config.toml
n_experts = 48
normalize_top_k = false
balance_bias = true
head_dim = 32
tie_embeddings = true
extras = ["capped logits"]
init = "trunc"
init_std_down = 0.00622
beta1 = 0.95
beta2 = 0.95
schedule = "wsd"
decay_shape = "linear"
final_lr_fraction = 0.0
Below are experts of layer 3 (counted from 0) of a mixture-of-experts language model. Rows are named router (the router's row for the expert), down (a neuron's output weights, with its number) and show model dimensions 0-191. Each number is 128 + 24 x the weight over its row's rms, rounded and kept within 0 to 255. Numbers have three digits each.
Before each expert's rows: "raises" lists some tokens whose logits its average output raises strongly, later layers aside. This comes from a sample of Wikipedia text that the model never trained on.

# expert 26
raises: "in", "c", "land", "a", "m", "d"
router:148115173079092153099112126122133137113172122150141164131122106129171122108117132133106103114126183081126152155137141128143108132136177114162106109117175136113114166125120127132147143125116122103133131114125113089141084181128124113151116122102181132106128127114141095151117111167096130116102090123147078114112145138109127108103160133132094077116132140137116164152129108135102139138109122101099112155128168102110140146139150119174132119093133110165152085138163152152107166128107106119186204189124136114126114141151102079099132107116101133123084122134127162135141143125153139113
down2:163114131132128110132122105179165130113117113141112145093123129148098129151123139075157128133123094111139129081118141163151126141078154136100107104138108127100084133114124115145107117142101175113088100124125126154161090098113146128127157150129106125154104127095096160088117147127162124142161134127136118130150112125097143108100154131112165126094115164145178158081085146135160116174085101094098157142182158166102127077103120119160162124106154123135112128146103103108134149080141120135139124100125112141114126158096184147117130107119138128138115110120144156175102133110088163144
down3:130169128112115137152123091120135109139117149118066078136108125115146142166154139136163119145173139144110079097088135085146107071149097101147131130107131128132120129129168125094116090119146087110124114181120140149127135160136121125124151158121146167136121097131124171095147105113151138139173134129137132174134123111109083153148160083122128148141085141152125099099124115140102104128123101097132121169145169115091118111101150114138176104119178109153172143109122152148147126137137132144153117129177153100137141163117126120124153173151102141143097141148123170141150167100131105091
down4:150124127172164123134139143130130176112186121119154140104124102129110080120143132143144132154142122136129138089166076112090177131075111138151112126146124128126121150120157095150118123105127146140132109084158152153110107146096109119143104135109106133104104136127090133117157129130095115134174151076138135205136126121136092122139105111121127144140113114140093137113117087097137147120153145098137122120163141125137114118162074166139164074137116145102124144151155149116102066110158149106159137135170085137126059096157114115099169150149140130100121114115112153128114149120124115116
down5:113139164155133170114156113145130143119151143171096111169148083113128114139136144138130117085112165136098160100129139125104126139131104155175130107152152143088106128115194074124144129108151124092135105118126079128130115125115146139122138085094147153106101128122114116143187122152116161131143134124108108118126136178108098100123129112129126153095108076129136129142159164131143114116123127149115106138096149164083143122148142174164138176143135110139131127131141105148152156159092171184174155133114131150160134154125136132127119162157147108105114167150126125132080162111146126068

# expert 3
raises: " ", " chronology", "icate", " Binomial", " Number", " Site"
router:123145146150125125124141107073141117121113094107140124159122110107134139159113128132151112131169140153153128148161086110146127129129102182133152144120141152123129143111115112195123151122109116152121136127110130156123120135122110131136140159174097122146105154112088113153080116135104106128150122121169078144183133144183125104131102112110143085087178156127149160146155121087104122150159096144148122120133129129130129079151152156118132156118125106096149148166098171113133146149136149114137104104160102184203156149138106176188115126109147144119123121171147121141137127122148137101
down6:163085146140137122094172090134087139128141150124149089125094094145132098137159107103123084092116145127147136115107139102108121111093112137111148133126082119102117137116119150093112118111147117140156112120119122090137140161123119113126109146118131137146143132118200122125101084081121115109100127150082122126120133137152118128129153106110123164084117158090124127139097157144189108183117123164130138160156142160128103139099138112127101122133149120123123149150105109119133114194163110116121187152125110096087164120128095147119107110101132090071118112097117147107165177125118163104
down7:151095100162132153127104130117115115118122143151142104115158131111159081147120118129165106130089072115163129138161114127159117113127158141148175121097111122127133150078144112148100135143108170164143086126107116118138146116142158125126101187167159173153116143130140101096128134084107118156122133115099086087114126112136158138138157132115145138104159085127155163138157085108121153152117091151152184127101159096111117129080099113106153141136119126135120125079085141152108112136123147093111139140085155119137121155100159175140123129115099168138090108102131135118123116094144157157
down8:119154132133101119178151117156118070135120149114168122155107162107122126173113118112116129121098147218103118127140159156136122127157103187145135069119123132167141144115150153136098124129129133125064144121141131187103090096137135108140159162123112138098124104136139128198149064163127098124132140113132129148150129139141134180162151112135133125175112134148139133127096144119076138131120116112106127131127161163173159158104127115131095122144136124146117139124098161105093132129140137124112147142093135111137083156129127141143149168132114120146122119118127146098124140107120084164
down9:076144120136110163116132154116133180132137116144102125113142110133154149128109093118156103122162138135138158165111070081116115133141101125162109127130136130112118175121129144122111119097162145131105166120116097156093137125133141136101116130114130107152075106089100094135139168105104120143150152149099134147131099163126096126117098141158159109115121157130104118074153109132118138130092124105148095098168118122136137153138107134140108111075149140127125114113099120167177104089142100119155145157127153173076123130101152165152113108152175113089159142121128136108149115095100190086

# expert 18
raises: " which", " and", " including", " whose", " where", " leading"
router:137151156141139129107127086111131120092158121124126127139124093135188099146152103112093099124096154113151123114106096152140106146119132118125121138160158122129138112106150131106139174119112164156081116130121144087096117134104121112152121152132121103160121125118101116164155140126115118157117062141117142155162092137172107140144135104117118126150159167106170110144120106141141175153142112143096150128137168135166175125106129156106151140126057109143111086058170086123136118175162092090103138125138095172107157129107118143113104121131169131121150134104130095140138119109101112143
down11:068113126139170158166136138143112125147118128123156139120113158124123139151146104097133101127129142101114138084172128120108151111133102122107102111142109089110154088139120150143115115086110149156128091131139151127093151089149161131130102138117141103125139085145145130155116116118136100074109179137135110134147148170127119110119157117129161086160126080124071146125133121141170121123096137107112142112147073117162130159135090131114135118117191100095122155131129108149150099113141126156123119142143117105155082143101141105144138092107066100133153151120170168159122154127162094082
down12:159129145154105129126125132175125184167165149141137109109100109118112109116126115098147120109163119108135127137170153120133135113162147155091143159130145122177110135110100101128189130116176109164141152142121126120142094152111137146096120149112093178127112088103169126103095169114115103128109100093095153174106133124153143143125120153093109130154122121110161108139142120111177153122158110123094115114112111162149125155175127102134125097147117114138129092146123119129125140139151106137129120100095148147076151080119126102139120167159174118091129101164113106151123131156072127080
down13:118088140102094161117132169134192112163171155141150125139051097133134094075106125121102132135065113099131185196144119135136139167122124098134145133089160120120152111148120127138109146136096134133108126081110134104146102118117163106150106140144127056113149124117135153128111113101105146146121141119127147141124152159181159153128166101106138122118151122132104121046110119139134152105133145110156130138111105125153116114148106122136149122124099173111103131155117131124124123105140123131113103133131125142150161143087129128143175152113097132125144118128152126124133119183122112096
down14:134109124144131152166161149114133094079127156144127161156157151153119156140104135090122113176104181142140143115148072153142132128175101143104152110136116094117159097108140134145138130152144149114148128136135107132131133109156145117060133117122169096132095104134112083107127131112122132096170129124118126124098117113142140127132166177145130129132122094145149134115168100115122107100098091154122147083126165097133138131108146126093135165072126090128141120169106122168183164084128121126102111170112134122161143119135138094104106112128111099082136083140156174133110116101146107124

# expert 20
raises: "a", "ar", "ky"
router:131095119117132137137103115134143122104122104129103169149147089111117152139147160126159121161116161105149141135093142122164095142118137132095196163170137110119107122151112145111118150116138162116164163131089134125100094141188119101163126098170123125157130146117137129154118109144101146152131078118110113180127135126119133117154109130141132132146138098119122121114131118072122120091178104120130156139145151151112079124192134159152142174119158117122128079135145147169120122104133143130072125105175121136125130150118128149119121119138133149115140074183188097131089114111152141155
down15:142100134088185131112106096129151125135129157098155127159121081106100099106183128137153138102088165136127104124155134126109190147116134145129093107117126139130121103136140124132162145113092114099164142140086139153147138138141064115106115139169117111159171129111118129136151135149117117123131120136126132117131118090121102092130122095097074128129075167078123114147102143138115114117156105171144157095140125119091132101174087115075109174157149123102096137122096125151124133129147082123103087107136119130114107128111137099118154144127103131142161153148131114133113099164090095158
down16:153118133111121137114140140137110112089109122106154119151143091131173118113144137160091147167169183087101116103090145119126143149158150160124142171118127139127112160133117137127152196120117111122149127118152132139160106123078135129180128135170124136137143190138126157132139119113105089099138119116108121167119148134138158156112132127165132162165140091140111138127160113135118124129081126136131146139168079154090102112109127102120109086136102140146156089189114131119113139139163106138127101134147075142103102133142106182145150121118119177153098120148140147128135147184109162141
down17:130138130153118123177145096159070146143125126137124086154109116128177099145128127166129099145142171161121170134129131134152121149145113148156093128092139104153100122123138130112113142158149133129105133154185199121116143123117134114092148097140133135149145140096144120149089125165125095111131145137126125093075129090137170124118123122103127132145144091097105104120127135111118142158132098166161101134175140092159113144113134133139129115117116165158150141075113133154104126124107104169094117102119124089133170105101119110144157181090107055156129167129129097146139150136146146141
down18:086107118116120160128105103098122240134116129136128111133143169093130158117134155135159167115119105112148142118141135103120135127121137137131115116146113104106128114122178136138132098132105127106120140116135135147117151164155130144144091120137090094116108148146113117103117156141106126115136123183135116135094136141152092130126106110142133136094130117168109101120152120077125198076103149097132104125129109130127098150142117156177157150199158144142110159133108128128163110108118126155083157163136113111156146158143133104082168130150125118144188138131155120121111122165108147160

# expert 17
raises: "c", "y", ";"
router:131167137092136072129125150087169155127097127117120090079186111141137089084140120142134142167127116160115134151169134114138064139104122168094156157124125121129124216147144140107161124133127120126102126117101143092108091077133153122099140083101160112123158132140118141132145141165123114095085102091146121104124113138115173150132164115149110170141159161112117130119132158122149124127125153141093108159149098154136111110179127102142119123125127122160109105147140131075132169146112145129097154170108131109116134110133118102118112127125097166140131156114118131127160120139144128120
down1:157063097134150126123165183136165113136121132149106161126091113121149154113153138124097157129095087110188131144122109124104094074105142134120136141157119160149104179118119095157167135143108144148090136135134183114086093131133156152138082114131069120136151107133148122096164131149108112143118121093124126089133125112153101167095174093137153113115111107140085122122131160118124104124155136132157153116148164137144127136141112085088104144129097118103133139120110154119082159120136118142124156121134165129158132140119147094129145128163114182105112152106100126141131151143131116096
down2:169121152150124127143115122113165115152142139134156164093107097086111121113133166111148129140162093099128121121126119182112084166113135107143103166159139160128101148176149095143150098127158131156107123095126119121199113083081108084126174106122108102120135090141104101126150154118103171124151141115144143097115132105121107109126132143118097116118131141128172121118107135143133142167068112140127131147156136118128134173128168136087159137161124164095154127132131114175107158111139150123117134156107132120131064150100132124095109099122109140088137101106125153088098111116131096118
down3:136139147120126168139143120132153107139090172169095081155113148144161123183139084105155152126163159137132050094131145111133128129124079125097166125117113126115122112110136081133086160120139111139171123160111112142156125158151110122129123130109163143161128135167170142148130087145132136098156119124103136128100106118160085099124161113132102134106128097088155138150139117135078090146145102092127164136158132103099123125146136137162083115170126132103157115072131117134132123145119176116098129142163150131157109111091137133111119146135131154111125118174132152140128125090128081130
down4:106147111165152101133143126125123169120148129131112173134128093131116116145159177131127153125130111172112163095173149146128151128112172112124141121140178152111108156101129087105144121152075111118150159087151117130109168114155116147123114133127145120070081124084147097100121132132155121099115125138117165122210127129114121081107110093115139121120081129128110132106120115067140147131146147104134158152164162127175121165110108175110167059141130143131112097126151133131132104132105111102117158147152102111119092115131118092119126129115159137103142107140154117125144150106112116140

# expert 25
raises: "==", "In", "===", "Following", "====\n", "Since"
router:145136146116186156109144104097146086115164134124128131136078114152093141149136124100146127095153110143124144134125133143132141126106123126089097118147138144112149137137114138149112172117174133128131119124093118127119080125153121092128142128141118132058155145102110134112173136126106120123115188143113141162150177118104124086139156131109161072108128109111079128190118139164129082089183121148125119121127168118158181163128152145140111129090092102097131125149147100152130109125147158119114162108089107127120141121109127148123149148087102113124145115095141104145146107114100158081
down5:112104159141099192118145140166151159145159110130134136135138138162176166145152158111168120083120126126109182128192097139145111128117148141147120153126147140117143147140142097110155141095129135032119104084136114129131104080111135133147092066114140112111123118120122170129133092101128135109136121136108114114137129114114118133105159085159119151109151144147107149113165170102140168110141119113112107145120180143131141127086154140110126132156142106164120162145155126158154128118100102171145122135116069139115120151093127139135133122163120095109122125131141090116123122135117084125
down6:155118140161143145069157106131107124110160117136129137123103088130145141172158090172127076128157144153137132147119129139132133126128088144118133111099095144129136141149075102131136102085182158101112141110140141117116108101146151110142141152128149120133139159084134127129128140065143126151076146167125106181144135105102132138141116121117124082117105114113130143157137128169153142154113084135125118116136138135144114137128123135153146126112121126090115128145125115125159110133160139157145164147103105123070205124110082142099081119167187112091118149096124121159172148092120131122
down7:176143112162083121098109121134112126136109180161149102141160114111115127116110103146116109111128149141132123144118123124134130171132171166129127131119140127117133083090129108104152096103113123139182090120101142181124149132119118110070154140142126131157114156144139109098090124089165145140140135128117105109151148101077118109135120121109054109128143096117111098105095148160118157116136097133105176119139156132104126085143127156113100132154093112097123149119111115123100158179107109100111135128108128089133127148103134107083095100116164132099157153115071076106129155151135129111
down8:111142094143130088176162140106133128160089152151143100101121121133149147067120099085144145183070112113122126130116148153128113089137125156129160091122108143153107109145162142129102113177150080143137143122145136140064100115140110119125150112135137110192112135173164130151138092147113120103137109128125104137147134124132092160100106146102120135133120153126116086097122148094134127143098164102117111139157124143112147123090129097110154177120139137122127159135134131114135090087126157093099137152139136129119068118146162113149137138120129116096146150118151149094092149193148109143

# expert 41
raises: "m", "f", "c", "u", "sh", "a"
router:099130129134128085115129108122096121127168109151123143155145139117131163059106110158157123093128087112085142160125109176124115150132149084097116124176187133135114124099111135155129128133136134105159152131117110115147122137137097069186104127133152125140136118109136104153143153163088129119120109135118121125135095164106117081136152147149136154156119200128113124113124151126127145161119166117137142137084089091093099143126147125116157079121092147153105162137102125081144145105137069158146115121089128091139101152136109136120140111130133109150147116101134093172131121119154111119
down1:175127107103140079139134155116128128110117146121100086123130094088113170111152125172113149135125076095137138124109153134142091101159072154116160156139144125160112151136116120126128105152102125152163116157132114127100108120127139175133126103114099141120146112136087057162118103120116140136116081109128074152092128156137143110128162158179137084119097098151121160129104151139120105127117100127177098152145132092093110112145152094102127137127129116114121133125125148148086139150104151163100110087126163155165164143132156150145156141154138136153136150113094118181120136143117102126
down2:141153081082147124107127078134167103148119108143119159111083130142100132100138134123112121127157144133123131109159108170118125163135121113130106169135134152101149133125142142125118126088135171127185103150133143120166109121137074146118131143147079092149156106131149108121131136105141112126133152148153114128154069139153134129178132115126155090076096109120187176152102122162151157167124132101176136142132145136131117161128119127158151125110117106115089127131143106162096081107148116136098126122110178144094085178117121108103112070140123124152111088111140140138122150135119144108
down3:170161136168148108143133125139120074111122141116155096104114160147145091135147136149136082091132138138122069080099130167143125088135143159136141143088102122144139129111079098117127138105177101117131098153113133145111081150131121134122128121109121130181102142103165128132144132180108135125154108095168131096119102127130086105133126125095141132124104139130147174114083152099151082131128133095127123109144170138120117146110135116129126146160138139145202132106150131118074118156111132134112111135167104109139089126128090141156136192152123129126101179114145139164134145122117122095
down4:092156127159118165097105138140113123120137140142133117161140130168160054116089147156108140129120107122129112089149121134109132132115098049113169155113111129152145120133110110161114071146096125147139118085130108166109123137117115107149148122094119113160099132129118118097172142135118132112139160084158116179153109151144116071144095096119110143113161151130127102148092145121137165128119134124111145137139148128146108134137106107152114144107097112157124122171169153125127054151141122115151153152150116148132114123101128138107139126099138156096180068118087116106158125108116152122

# expert 40
raises: "p", "c", "ol", "st", "b", "a"
router:115161132091118133141117148124145135111134120141113147142115142138090104086110155131159175136085106139145163130135133158137154140131130100108126130116129149138156098114099162108133127095121143136151119138168186073087170176148142122164163123132142131159121076146170174138095156108146159089122099163131101117105114135085142117113152161122160200128129111125138133106117103102157131119154135143095108117133110110144141131132115080121124129130081160100143116097140122132141160093118102174094163136134151068105106138116102104103144111122148123128148155112099147120134171107144115083
down0:183123132106132143136105124122115127113129124125143159088136109157103114113146188135122199106160114114086110120121150128149131113096101152127116137148095147132159128106104078081144102145147137094140122162104136170128137155101148128086150115131115143108169125139109142144107108116108169094132130101128138130129090118122098102101131128135138133106138128086102088163106113137114154193126140090113090180120085110118153158147111104151129108129094124115171116124124162104165131113151145104120184118100130128123104130112137066130109134119163107110088152088098173134143113126105120098
down1:156093117095115142172153133155134100108096163122119148121151149138103139140150122147139153157138112090129148136107124133109081149147119153114109151178137170139082131137133143167132125107112129113109132100121140120103176103133165143166149104094109132135127115147134122132119136149143165087091070172160126100138162091132130137109191144133128077127140120165147092144090128121091117125158136169132097113122107151101118125105181138115126102115094192134103144143103140090147149099110138120111177134115161180119120126139142107142113118166164113104152103132104139140143165150122157148
down2:161109094132096108138141137172127103107113119163096164135121101081106116127139145095142124125126114127098152153183117132134127093103117106117112199122134147139125118133094126164121153106146164117119122115137152091172149118126101129140155119151087140138145138113150100134129159121116163117114105128113121125141101111118119156119060175127166122152162158089170128094095153175178116163112124110149103136128128106158119145143184126133119127115143123161111105129104082119160158119181092124123153118113107150108102136125128150153105097117120131129140113054100156140121147138139158088
down3:146093086098106121146141111100083156092107196128090088142118149134138153173150137099132098117140152149081123108135122107111130112121118122132139124137116110098113163120149086143136175121120131099160148225099120122103136111129115117109162122129152140130139129179127137120132104142158133135138146138149120136122104148133074168111143111165092150160107167147143129096123144144121098117120115122156153162121109170113061100114157117134131112193123131145180111098121168150141092162114124104135104125140133137161123121136129156126127173116092107115116095112139138145140124117120142114

# expert 11
raises: "l", "r", "m", "f", "ay", "g"
router:144173107153155097127099140177120159130149142086131131096113156134098122116074125150089111100142101109127131100128105118095121125115130090142115135122120176169092176135152114111123138140122156117121133162140134104139111175114141130138135075107148155090143130106164101090127166092199119143104119116112123126109141141137124146140132110079136138129118141128117125094082129091127181132104142130102154125129140095146121146108113145091126102110109109108142125118130165102129166072095119110101169123165110128112136143110124118090119126136095097163169128115110160086130128149066091115
down1:173095118145121071136096158138144136146131122088168100141145146120153136143149143146101148137122106111110115141094146127084122086120092116114148106141135171154097100083131103156123093109101133111112151143149116163155140124143112122124116095143089128157149111118077139099134134181127150105105120079133085133105132103131116154121165132102170141105107147145120111141110137105102138127122115123109090116127068154119167120098139110135127143102123063158165191111129166117112127145099159099129123180108119142137130146173152110131094150153102131134110077136103149092141118128138129105
down2:162172116086120156131147110152119107149131108110142137128135137077119151116101158144112147123152091128152100101127146158113119149092135095152112163171167162162129079115103151110118125155090172089146106128159109132163159092119129113143127119146128131143127125147124155136128109147089132115122128149158158134116150128121116136110134187120163135137124149156137095173076118130154152115145107124107149160120116118122146099120085096130134061134119119104112097148151130131144102151117100103134156126148087112138102084099067072106164086103096149116120139124160108095146113119156162122
down3:108123050128091121112137109128136137157095123125149135115081157145141137157136149103105156109142134173111122083121128136184117083137103115094112125112142178101147149099141114099101128080149154126111110129128096105116088121163086161108110157126105137151122117117157116127118141146168172128142134136100137159119093138122108118137097114121126131119115187150120102125093099111153134136155117112134131173170139130130108124113148117149106099163171111136141169112148152148097179170131119128082103117160119109137155108083088152133137140159137159130134151119113109114179127137095172117
down4:088158126151105124137145155102136143147116103139107124152139146159118147144125146146121145167141104148153127119156118119131142137081131152128141129141156164125111107135095124105122113147116086143162174122161175139158112114118127138161130156061119150134143148115129175128162123143104121112162097112098169148186113104150090111098127109142112127126101126074126136123105133100169153137156139120138089051131158149157078138098114166148169122105127111155117138143141151121130086095175147119142129177128095117142108113161141106131159155139151174139117098093157118127107154126103108156

# expert 15
raises: "s", ")\n", ",", "==\n", ")\n\n", " ("
router:156197098085124154132144173083177130132109133143104070096135134101089147146129129089101116186139114150133154111089103149097156148119105151132096119125099143112108167112092145117149125114145132102160126145137144098145175095168124156160114144124095135091119115106130123139126114131160142160100151124174152114106085112102106119132109121158142162171127102134133104106134104170137167116128123161125096130129160110097155137127155112099132131108084113122131145080150143100129133119110105128122106135184123153149116143164151115121155111125155144116100104150170160101126146132115104142
down1:138096068121144084120100141149121087146131131141121113125151106141120133123136115138124123199057109093102137103134158108119141060124119141137123153157120147126132173119081102142158107143104130128115090149150131123123110110177156138133141089153099155131149127149117106131121120098146160093130147086147119113092147121122136121139174111160134116086121121153127105149094128110145096133144141139061091118126088134134149102098090084087069129082136125119113145125166134120104161136127134163121148135120147103139105166116157131107149145162149114121110116086114161111124148152130113126
down2:159119139115169081171148110121136073140101143143110137113112126147121130097149137098140143147170060104158126107100110120141103129106143135184134140150201138137143142168116102188137093157138123167163131127148133143158083154128100152160130140154105173116139104080111163143137139095116152134140112112169141126142124149144153163138071145144134128139112125127145127141121131131173138157073126145111109121148132132099114150124142120102134126106151135144154121158130137145076109107134139070096119145120146110145117121147132120123141114130084175121083104099135161096116125120125127162
down3:122153128121123153120098097108124144143083171106143101119092139113107125133170164119131115160107140153139162126153110145131141100149118100067091134122132109113087128126125109134125128118142138134139135123134087116103129105150107135143130108096169158176159144136101149097099152142138144137160133119095107173122095141155099126111088121177105142100093151123130140102122129111120131122139124125139154174155175151078107136104172132159095128148099148131182113112143135136120123157149144159057111111149124111148141117120099151154156142161194168129170158124122152158176107139131097104
down4:124148136151115158138175158123121152112127134115113133112143129106131109134117173124093163123112156176083111161164169118130164119070108112117090172157146097111163091137154143152114139183107159111133083113135087152112166104096108159148109111093161110134126113115117139118129084146122118123164144116116124148125084088140087105117152124116097137109086144098096141151079128114151154130133119090127171137097087123133079129090117160115143142158155146107111175105173135139125099141144118105169147133189123134111131131123128129127141134127113159121125158122115113135128120093129121150

# expert 8
raises: "ology", " years", "ter", " Australia", "arian", " Switzerland"
router:155165091135126123130118149133088148145105140130134137131101140147120133122102107140095106128121117096145125141107139124090129161124151151107101094125136174115124155095025160180105123117148106149109110163136133159124115109124142143106066143103094131158114144161129121118108156150129146112124130124133141125103139128129100147156168142130162122101114169127122146124121160116137154105133164169150087134123144123064139112157116099157117108088143152130117150135106151114123140176142113103112093140104104154175121120083115143185161092143133143124088108130151089075142134140130100101
down2:151128108119115108127076095116205087136136128148084164126133107127152123143146101083168109082122111151138165147116087120119126147125175116154114156140146103124098149153151144123160106160128128116138094157151113127128134106092117146150116167119115120141126130138114130131127135142100118121097056124120083108129159079188144123137103175160126136142081117104115115110112129127113142172171120096110092175124129126127095167128126071140099140089118153144121142142107118149101148104116112133098182141128120116120093138104143144107088123139140120125144110130095129117085118111141132162
down3:125135104093112168104164116127134124120134138108096078122124123093135067139162136138104166132121130131157082118134082164127073119140109117143196131143122097122124138095171132128095151090130150110114111158117138131115130130134098125110141118140123144153164070104098147075102133140137154169104104130150142125117108091137082126144127102126152104094117165136118153116107089138137101100123057136123179164111117120091129117134164129105147129139125111127138146079117125154097156122152127113173126106129153126141157144127150140122158139123167173111145128110179156114161142111107142150
down4:129122144154123137160145101142160177124179104108107137114146078111111133142118161129143118084154103132076107157171113088128118174121118129138155153116129108120164134128142072144110158156114110080107111142124087131123138148124106099119109154081124116116092093132133112116177076178094133128120093102095143178094138092128090135119141102132126136129097127101115173125140151116155124095121101102128134145116130120159061129136133162108134134160149190136142138137092121127116115087143151134152151135165125162142148128112113139134159145119118124142141126141091138139141114068130145132
down5:101085165135101133132088119129101130149144149142110128114156101153160139182115123106140110135157144135103160124176104109092109121129132106138082121142145153143149139127129135128162160107168142099105085109121109064126098123116104119148105121127145142087118146098153169146149091154110144130136149126122128133116123149151077176054103115127097148128142154103157127150135153156139135116122110114147111173127127123122088100133123134131124118174174152139108167113139180147071147137105167139161113142125137178136108147103137102120095097158094114114129145150094098127144136100103105107

# expert 46
raises: "ary", "als", "ates", "os"
router:161125140126119167102093120126120096112111096128134134169136102093162156123128127103158090111116115142138096166113162118171140167136074136135110094144142131124154086127154162136121118160125108128164180104138104104122120122163086103153126177096146105162134164176109171119149147142085135121128144134122113107111108121151139120123133104152144096169092108119160100207132142147097126119152118124148127127101080136094175138104142148139119138080139172132104110113157122124112135123150115128109114125112133144147119108142118164180110119148121113110120180155164116134155137166107157130
down0:124121132122122156088099129139112113147130149131116131170148111129150130121128098150146093114101129143097090121115130117135125149122126118175115154149110141156093128128101099091114155145120123116125157115138184174106110130118124099080115095144096149152093097083153165171117139137127113182113135108111110076102146128131093143101105107146105152130155097146088112110095165136095147164126133140122131133123149161114103133157148065143154133123151155121119156125091127082134178124120118120107138133136130181161108092143132106165107134138134106152118162108110140105190115181150149076
down1:138099080118088144124091126123153090166168149139137149127106102146104167106128180094117087147101133162138120099124111138152066089125148117146134150153123137127163111099107128116107149150089141102102141122100123151165138101149125150121116142103142130128141165162132136131138154122129139089096097086107107112164126120168173141151143140133109127098081086103148159148127108099124104126130137137103097122152117098125130111130120092086126101173112183141172148102119124122101066150131097117143165110175105114137141130143095150153133150133128114163138103079135106136128151104131106144
down2:152143110160118147134093102152170104144112118142145112118105162175093099128101148145159142109115138123158158107155120141107128144161145136115101122147084164111107133132141143141177165144127146130166144157146143130181131117090131124196109118106140133121140111119138084128130147142111152131151130172125079128105104099134120136127160112100128123075118123116136114094083124113086111143144119084141131140168135115096109164119117108145130092133119090139137150116141076152121102098153111130136098147055125130118090149115091143109102141119142173122100121103135109109091122121126171193
down3:156136110164151110134140147130153124159142130128081102105100132130139112203142108149141159099085147177113096071166127127107129102162133141116152117124100131116149126120138136106118149116133149115148085148138118171112098116136114145145146119104143121158135149105128140083074123117155146139125093130092131133119115196157120153118148138140161160093110116101162130110110086141122089118120097093171122160154148096160106122100140106130160119185142180140144104127164141128129095153130086140080086148161106146132136129133132137157119144180129141115107130105113138146103104125134092121

# expert 35
raises: " latter", " region", " Board"
router:143106112161132136102153126132119116140104134141133157106127130120098147154148135108087146090086145140106113124155144126164114114110054134132113119093130166155120098178110105123116109103096139169129161127108116103143149097119110135119149172121149123092151167093097142085151160125137144128101130146092141168153157170172119135132095108127140127133168135141145109143146131167126131151179152130110129114178116114159123132138142123138140113113073113093150150092165115142126129138144084145193092145156140123124140145144141153126116123176127092121130115195169151168141156114137134146
down0:123098113163131081088106138129119127152128147167124115085120126138128150098138106135137125156146114103114132079150141152093149142073126142091133126129129121106145172144146116103128129167115172153133109169121137155149098135143148168149121143142135126106129093084103116144154134123187215155131145107124078163130127134133124119093120118145099118128082130148143150156144091117114167176138099111116123119110133134127099139128151105114123168140123124129137110115140096163131125132135132126141121090155123151171147147133163118080070138141101109124123131108115143142196137187135123076
down1:197149102129091131137101149121135103119117139088131130133129127102142103132148129091105142108130060118139099138124110153125129113130073142137142117111144137168163120070131142115101136119145118105125149159150169121117125113138101112139155129088121134123132112134077102165142156141107174064100111147138120120092200131117116118136113106143116088089095100156143151141130110096128126114152076125109107118129127146143142083071132144160146119131109120135169116150143156142134161152127136105114129110133163101176153129112116135108128174133122119134144157106075186115160116139115103111
down2:126148138105124147188153112140152118127109103099100127114103139136132078152140130160178147112119078103153130138134147137124066127097157101124117108165149179112110139143095070142141127135102124129159142134168117139113092137099103105147128134092086154144113114144127129134100142168123158102148142120139095123116142153172131123129110148111144167107122145127162142132126114125223169172152152113139138119120130140134128146118139123103154166127134111148147115113102117141082113071115088073093123132129135138134097092118164156173122105126109117144144113112085115130128108155125153144
down3:156137146120126111119119139155117129120150092144119116113128143145143098144138113119149117114103172173103067099133151141147121049164132152115134144136100122106101133143144117069132151110126119129155139173099112120110072154112097101135148115112155167145140093150164118107108158111134130120114085072143137148079101123115120145142125131122132157144112105098120123112104125124137114141093113112130133123104191092144102105113173097146102121119105124171143149088139102113082162173157100106111165138106131151133171096109124126125094140146136127111136097145142178177136148131138115098

# expert 44
raises: " (", "\n\n", "\n"
router:178157159097152084126149093088141151130148138097141144093159161112144107122153149144132084133111100131145114090133128104125090128128115123167126167120109134137154098132186177150145130140117143113107175110133099117149154061091121059174121138107127117132132123129107125142119119147115145129124114112105127157132132154157146132113107103101120088164133143127132124145120104149132135152115104114095128135146126140180121158097141148126146118119153088119157104150115155148118119112104136166122142123129139086122091092127116110103120120153124099193157154099201174175138123132111142136
down0:089092138146099132117111141118155119118129107116095105153140110141148144077158176125072107098129130163112135121096122146116163091127138135129115097110112100167116143142146149132115094154040122108106156145121143152084127184123167144142146113137165126120121139113147143116109128120159159170127118084130091129182069156158130141150132140133135116156162139114120140148145127107133153142119132160131124134115079115111128150137120116144175132125103150145156137153130114103137159191105111159117138123132096155128106125123132110107126185109133097154093159099106096124151127157115144083
down1:152110098149120087165138121114134138138137083133120116117103142150134179105112122145161150114125102107123093101140156135121120154126081156126113099138106102133115127101169104112089141146103108080148092124134179104142110137139162127122086073111110112113117100145095113121198135151167125123167086120136113118113132144094157139140143162158133158099108126166134111117089141117081128133142109156077079159152129159169104094131105086078146107168125140121139141131114144177109138160127139116092138135143121161118136176140135122125132110132127110135098103129109114107096148144088114118
down2:130120143141099145140143142141194118143146164133136139102119105147092137130115133106116123153139132134157141122109148149131140133122123144119103157117114159154111125134138132144120086087054106119103130140132095100131133135156159094187152113154144144112172080109153170110114136144100096152124126149159134120136143140138100116107123140110179145168105111107141109152121107159185127120103128114104157195143140136115140116114131130142155125130166152123162157133176126136137122068131154138073094147099133113146101121093106076110179146115104139087117108151162140128130094126131167169
down3:125129129108096171136154078108178117135084135119130129109073163161137139133131127114128111140114150185116132141079113134128123082115113138102143112154115114114123113086141093088130118124126127139112123148132151114117105147177106150121131164106140129153121086139107127110108127128116135127182121129143109146117117133129132104133160073127148156115091138110169115110164095140179097112144108121192126109128169125140154076135147083150126136144118147149117096116195148109136107158166096109119097137162106171162112131123090113077101143110140111109092155144131146116159116141128145097